Below are experts of layer 3 (counted from 0) of a mixture-of-experts language model. Rows are named router (the router's row for the expert), gate (a neuron's input weights, with its number), up (a neuron's input weights, with its number) and show model dimensions 0-255. Each number is 128 + 32 x the weight over its row's rms, rounded and kept within 0 to 255. Numbers have three digits each.
After each expert's rows: "mostly gets" lists some tokens that are sent to it at least half of the time. This comes from a sample of Wikipedia text that the model never trained on.

# expert 8
router:172157159153151163136169181093102104146093039127160081161170165114081164139087122141159120151134128206162108184165187117101179114109147076120163056113158077104098055133146122116178144093078188144163166138148106128178193124116076182137177122126146103089077106155190135075122086123112103128210094098073137156076141166160095126132133156153125156193116099152123143112070158146069149164185162129106111136124174123156131047159100149065134141067155128127111154124122129111112162101106127120097134113146145164148121123110125131115144112162160150106170101173073146125123136122162161124096200132117116128172107114142138152180099137139187158119121114149119065113126182124163100127145147179138117132122132093120157111146091090109143116103176102137116117146086155092156149075158065
gate3:155135131076139084110123126111078107145125096113142108079115159167124111150097113047066109135143146102119098125138122088086148106093097101115138061124158179080082124166126122108184140146115138106087140111147073150165111137068092157077117101073131083149141168142138159071110161095175102133084113131138105112074140120161082090144125209154148136162133172079134083117089176183145130164135112123167173145177148112180145042123070126065166121087098141077137078157095142167140101182111146067180144175102134132181158105126160152052119138093114082122131083126066119156151140125174115208103146138127130192134092114154145086147117137111141163139099175177103127144126074095127159083122090091107093110093189100147133112064085108118104117151169141115168093135130107094152103105114127
up3:188137132088075112101086172137112105089125075117102185145156122182076121122138146115088084095100100111163176154154123126126079051122087098142173079131114148139095079152112124143137086159105164081115135145139128127065162124113127168094115097154126125172121173089113100174144123109097171131166108120128160160071094129106096123131119144153114173190142163115122110138083096118108164162132168088165081105214099145149055114055170157148147106127090134118137139171182125080141071135098072147151115154127121149087163124104154134116085116104081149132161150127185152127085114187131074136109137151158181135125104113073158167102144122116145077079131126138188098135128155115172166139084165177053061155150116083111056084130150121161168146162110050142105065130084127103155116129122104
mostly gets: "5", " in", ":", " for", " to", " with"

# expert 1
router:110108138118121139101162112076163200129138121161117130117081115174105123092177152078077110104108120120131128163137151180105130143137104085160156078097119129121113123173109119138115116187154074108136102108106155164143083166087178133044117154187160149100101163065156184119101151195104140109092088105099106168129136108120116118114173091111122106168149183164090153151089126108144204126142074128101100164172138130171170131142053099185079084109208191174131116130087145093122154227147089168138107143151161061090148119106128157157091146139142170075086121130095093133175104155172172139118130121132093142117131163140122098115115118195133119126114110131097119158159117148118149151135099163147079116152049151151183182116188101121160121156133162117135142208110084170150156120139102
gate3:138182146144134125143162206076122095122113116128128138153127085191158154177159139110100184175104114076151128115140151183163131176144081137120150149110122173172115151141152118156157148099152116084083107145106100071169188128114134150125126106090139107136169103171146136133094115088083069098160120117170166105121135106145079185104092149144176115159135046086117082160108086114142150102087101120136129126120131109104108093128164103146093072099125181115088101137111114139169146155169112110074119152116116109106115142081107144159122157179113098140152111096162089140149167132160160206175139148178113141125094138132016158114097087105137102068114155096139135086201171056107130102142150133153082156132165084102141153204150126076087097194089129104171158112119176050123092126166106
up3:128161147124116118115135134144093135173096156098065159107153085189092174141103112089137191087080162126126166086121075143153183155079083067164181124109140164138115093126170133166155112102130128132115118090108188140148156140106150209099098095099152103123066145115141140210135190097124121168145176162100141162144107153147100111174058108098111140113115115091067113162146130127105125139138169097114164148070109086166139112109128159102205162153140126080143161145120116159099178150064179117093121087128085128118118125105085119131062140123124154155158144140129145177124091114075073156108097138072133103038143122152050133071104099073153185095083158106147121134118127080155156112092093089096127145121190102126084100130158169156058171145103128093108133149138134126141133137078108
mostly gets: " of", " (", ")", "–", "'", "\n"

# expert 2
router:117131135109096068156181118152093097143122147140126177154153078167078083111103147136110161176130183183149123109141119142094108134155076176087156172147139159169109166152081088117135098085090070164145103102154087165103116097145076109173195151168159162116128159109188099134129084133104128142094162129166105168156098140128135170102086161185101175121136115106094152162107191067182142162141199139194144081132150157166092077116112134159102125071132173148083147092100133124153118142141065123132143133059159103121076164175156097131156149094122164137050133157112157134193120096092099154103128142192155161123093081130113155133183162105114128096117136134109162157174142105155192143070096091106102112118149121145088177138128123152189149094124066121087091079109162120133084105108125
gate4:143095079112171143122124117170089152123157082149113107161118122099137140146118176152169169203164115121127141155092083147080161090124126075156119160079193127146212143138167128107120153097141122173114156151106090139163120148113113136140141137138150162124089145141115140123149120118171051145066186200112121152186183151068153134095080233121139150137140157114110056119115107039125089128136140052159112095139099132109099058101116194166140131150169188157110114131160134167111132189080080126113176148109132186173119073167152138076163168120115130104098137130106139098115061108101131098074163115091123149068112131117155105117150167120165111214131113146128148143129086112094158120103157118139103114126108079111149107163171159103148131151096124119159073110103089160144152111174112
up4:146123154191126105192148136140165077182144184095146186146162085113143155101152132121120174085109077114102070052128151035125106171089110126142106113148104083069053168137144127141134168145194102128173092151104093131087094151154128145171157118108132142126133101104130107113149141178139186095181112144175130147125069087139077142112127087103107075094116122138218139161168102189096122116134112157079139119137118126149167158150113125178104149149124143098116114108136163144149155120141134143076062103086168128147127163079083160138128108121154227182121146163156076128116142127177072129168085081139124143139155128100081168142125080135146109145134124145102112120190118127107102133155110119117090131176133208108163147168080096126221143140111134112147157134173150121096114135072148
mostly gets: "5", "7", "4", "6", "8", "9"

# expert 7
router:141119138115154107162164128142078130105128160063151109184124125063163151140100203149208067141140140095132173129103030083107117121156138139094076148109098118116130116170108136168111154160134171119151095092160117126084039072169138171146098147145139160138130135135138093127109083075085096112095091104162123093204103141128147116144115127101151177113164099071101084067128087183101118097127162130175186138152152188154161128090134149144168154149141143108151104164079157117145083126114142148110109170165148132147135104178169084041094100152152133122140163149087099178098146146098133171109137107159100096143112125164051088134088126138074154153158155120133138059122116161125128082178183126085114112101155146157061127160138122110113141119177173160082115160117093124135110111194156
gate1:127134126133215168141157080150085159092093147119143170143068105121105105123065080067154164192115117116083186157087165106110129182138143124145119092155078179116176089120139125136069143124116109166146161146084127199116139071079191096082151114112175080152069117145093054158165166093149109134129116155059075125140159111113137131158128167174134233158143133124127111107148144130077136120160146099175147114129129128062122110129082142133121105064158106179120116124112125113141113132181146158158113109116187095128098152137140119096136167145121140122120090152106124112081092107130195096113161110116133112165124146169090112139173180164102138180100152150146175092131118154130187161188151118141128117134150148125172090132191159151096106138142095101090129142155065124151130041086177
up1:154106122144155141134150130119143111116135140200113125075169097164138102168103087136122134086116138128082048132111136178178147128164127153126138165125092087115177112116150114132126091095120127182132144166146190185063129084101191079124111145105139109153120137086102115163152148057102096159121095170158136153103125158084153127095158159198160154109141084118097182064145119101101083076079094133020114090134139153094123173119056106153130128165176126120098112144134111151082149140184145154139165117111175138154152083155133175118148113191138125112100148108108088104132127164124114067152143130160129118168089121176144205114068236111124127153137130135189146173077164131152091168160119165152142110108133115145103134131104088129134068073099124110076120132109063146118094111112188
mostly gets: " by", " in", "|", " was", " is", " with"

# expert 4
router:195167183124165104093038101077170094172141126091156050118129083114089154123108154130116049112126173096147153069161116160139129121130203153101130147093111141101184123102134154091094115125169126165162095104134122120142183151140128112135084132125104117105095134073150130126100151115151069166125092087138168090160102166129095152140151109148120154141119067153130129133096126166087104116150142095114120181091166094109126066114101098079152156165137137062079123195144105142084087124101152139202148148142096128141087108107108178101136121105114148134199121115122065150104146145156146097143067105123093111157176086129113085141118138154087181138122139108107083150063141121126099161103124190112132135150220108124120132173137089055146071154192156169157108176131101113100120118067167
gate1:130090154110046089164086107110119182153146127137131125118123104127113190138186105085152106114132086131133120124157073150115099150118211119095145089134105158096088113141088119129165140160128146108165145156140150130159114059072081110148085129083113154117135138118082121132132211107118168138150098105144063108142155130151085147158121172153175104103126137168108091130073128120086106091090048119229121130138139092173098146106127104165137106149042124120105144120208140148167117101096182160163185153067161206141132162144119158085069099152123161124145172116112109112070159102170129137137111085125099103191127189101107103057125145130145106083156126114117113081165125078130105066088134122114151136165075087120150142129159122164097133111131147151135160109108105081142160069074166
up1:149121120098102115160174073084086140109129140150140079142096142085152168072134067161090068128104140117147104193066118120114111171142118099096177106148144109133109184107101173085090103111091134148177157201150114086146119115097099139195134100096099128112106138173112147098138108152091105095146143097143153127170101126118132148186157174111142124096129100140162137080149063198209053172117157159118068166157114131218110086180103095130164099130160131111124143157077102137150196194132160099090107089158134081197159070109122107088128162106133098173133134165073099107121135134200079129113160154077113127133134112140128119150150124165094135130110185092108109131137157097112143107111116094100121149159108101108054142124080156158196161136137074099108096130085124101150133096150155
mostly gets: ",", "1", " ", " a", " on", " at"

# expert 5
router:161076148121117122048111092122185134113148152167090140084116187140117077115079120155148148159054160127094145105127133088141096121169089142136078150172090168167147110101092180083156163131121127158113130147055150171180135136122075042112081110151073110084152083078132150096185136100146104099139185135111119109087187169139121131170144098084118126146183110097133121162102128098150068161080127126061100104134138107079101170120145179130149167158083148116146139142173100141118127132150120166115126131134138151129142128113097151118158139096110176134184088099147112098061085125147134115137103185138085132136139126158084118129122113085102086091075163064128139152113080100163179089127148143125187061213134085096117098178127126151075153105105166126120124115167135053110174110172123
gate4:166116108134138155114150101149077189183144094170129122174042154181126161166151209113129203072109096113106091112118066149106126172123161119193152047141153097138195121162140113171110167150127079123079106146177148078119069123075126106090147155148126098130165120152125119162136126131146159098098138142188162113117126113147144122109104165140098051081127143109104110113180103091147094150175086104172120054146083136104144152155131209189170189120134138157135127184171097101132184150093176144113164093095144140179088071146137159099114088133146099135139120176124148177085122111161109162098137133181148071122162143142162088096106123106142134089090124134157154119116111174174121142123141109104164121084105161123141121126127158154138131129080135092133120101129129059157131059177141
up4:195099175128144078081095147096066164121099094136122105091102138213120088125126127159126174096170097117118129121129120125164146137083154105127153128152185112111163113219140152154113088127107115112135164114113126138116095144134085121137168161159163151163150126162129171114113084128112154150127113143148130116141116158097127144153125091126089054112118077141056173123139168130159063176127152087135094132168136107226122180073128170164127223104124147183150151152144108116103111176104131115099180126083094133084153140112119130085144138137089135102099140153117130103099079062117102140153174182143169092119164146147117186133112083083099158147088140130151098163114083145166082155109132136156176083087159122162126093179099139120070171162038131145146158164030107172155100134147113
mostly gets: "0", "9", " but", " it", " this", " they"

# expert 6
router:153106082092104159108057143134169143117080094076147145110096109130179137124184154090129183163109130116157094179094139134100145097106172160128165144147076111163156184083130094119173111107185137122101144119157156095125111175141142189107157143100142182151110100097056135145080142139149136145118132137154183119085090080142151123094141098076187086115102123116158185127160060130143125102158098158105153109135105155089156157101158098078150142124168106125074099083164158087127142103138091168114183129158108198181133064127161176194098155194118079125107127124150159066084117113061080142157113163066119152155095128094111160106134128150103092165137061072123154131119124092171151137108136070141123121112144049165149133111140155099151136151094146172161110080113141104117131179062158
gate3:117139095137147084128145101117118111137153168142125100154106155157111143104158161093102100152108119150139160130119077182096095076173149129141140110100081118090176147125188147142097154165169107113071104157085077157138083142150124153191135100137151157144169124118117168134152065114128129111136071124096146099128186098114120124141174144130098141114182172105080097117186166152142158136160081054075120095138185123108141051147064122101136129136153106094151182093158111134155085120139169162147091109117184116149152145150180159134144126054092184065175150165128176133083149152131120125135118096175141153121185140075105127166123146163126194071070146118142110175097070115115182098132074102166084128155102180152141168116144188077154063117115107153136075119130156072136065113179094
up3:150099134155150123144115108108139097122058176080135089192092103126178114122149155160136126102167105156112185120069121136165060153115159172096157072128086090145146119114163145110112144182155173164089067079184143085091109117087162167140153130149180164172136108091110148086135121162118098187160118143140182082169075063160106111138147102084157054095118184154149204081063089111151075143102096077172135117113132164118161110110138100084095103103131095119157139120172062118132137137092084144118137142096204120111179160093135134099164099148074159166097124075108165097106158118106117105172112177110173099180127096104079115131135129117150148075104071062143078148132138089127139096163155119120090142124106121136145119090128164102165093127100131153184144149129160165101147106102120
mostly gets: "-", "|", "2", "==", "===", "S"

# expert 10
router:148098154165132169137110124149136092165117089097109093148148096135129153150137068123065063143155060127093146052141081147148141173113133151133107140166110144093114118082194170156144066162175082107103193126093124056128117109091157152145154118159134078149078159149117088090095131159136179181083088093130092132110120130096087138158167192148118134131117184162125101154131119113144114135098099087156130106113162110073121192136109115111127142124083083096134195120126111208113143104088192110141124124136134086166136122097073102128175117119092169177150130064123158156102152107152105159124143112115176140113081103067146120076183140144191114147198143141142185094176139108089106126124156200163134164148137169163083160114136118195132067142113092140165108154165099159136095173152126
gate1:107087108129131150124135108111153129088125148165167109143167085113094124163094153104093140173149158076094060147116124161081126132131166121171152097140110149095097131091122158092166100126131068123100140075089129119103128114084125119185092141110129059093164094123114092117120171140103116118110096105184147126133158091125163178114114137131121141210165221156167102133138131175116094131058120216082115170138092135150143103125110123068102150162163137101105136135074121151174157126098107131166108077134104137146133130117165126092148178115127167153101122154151127083154157185127116072089082157087097146100152118106223136151099132137154146149119123087133145213164128161102121133147112193171166183126120123132183076120108127167127100056139164110100168046128126133144059132185038
up1:130138117177130109094109134145100116121154152169161163133109135144075115153134111164167099165136133127111199136098087157123137179118138129112179129160154122143196106128096099129192062085100099184109085114102115157136133185089129109149075124122114067103138129198081157154162150179152129148077065095091165157091133139140170172126119170123199120189132182183163066162124195067065136161074088215086165126127164112161144050119183138100102136177113151153070173090106128141122150121084155106168147071076098149134139160134145101122111133090132127134095145121142146089114176103157131138153160108140161127140145062106202121143124113126211189127086153131119137142117136130093140125142149126077162092154162103111110132189083122128112136094103112172119136110128165083147126110126097
mostly gets: ")", "\"", "s", "i", "ing", "in"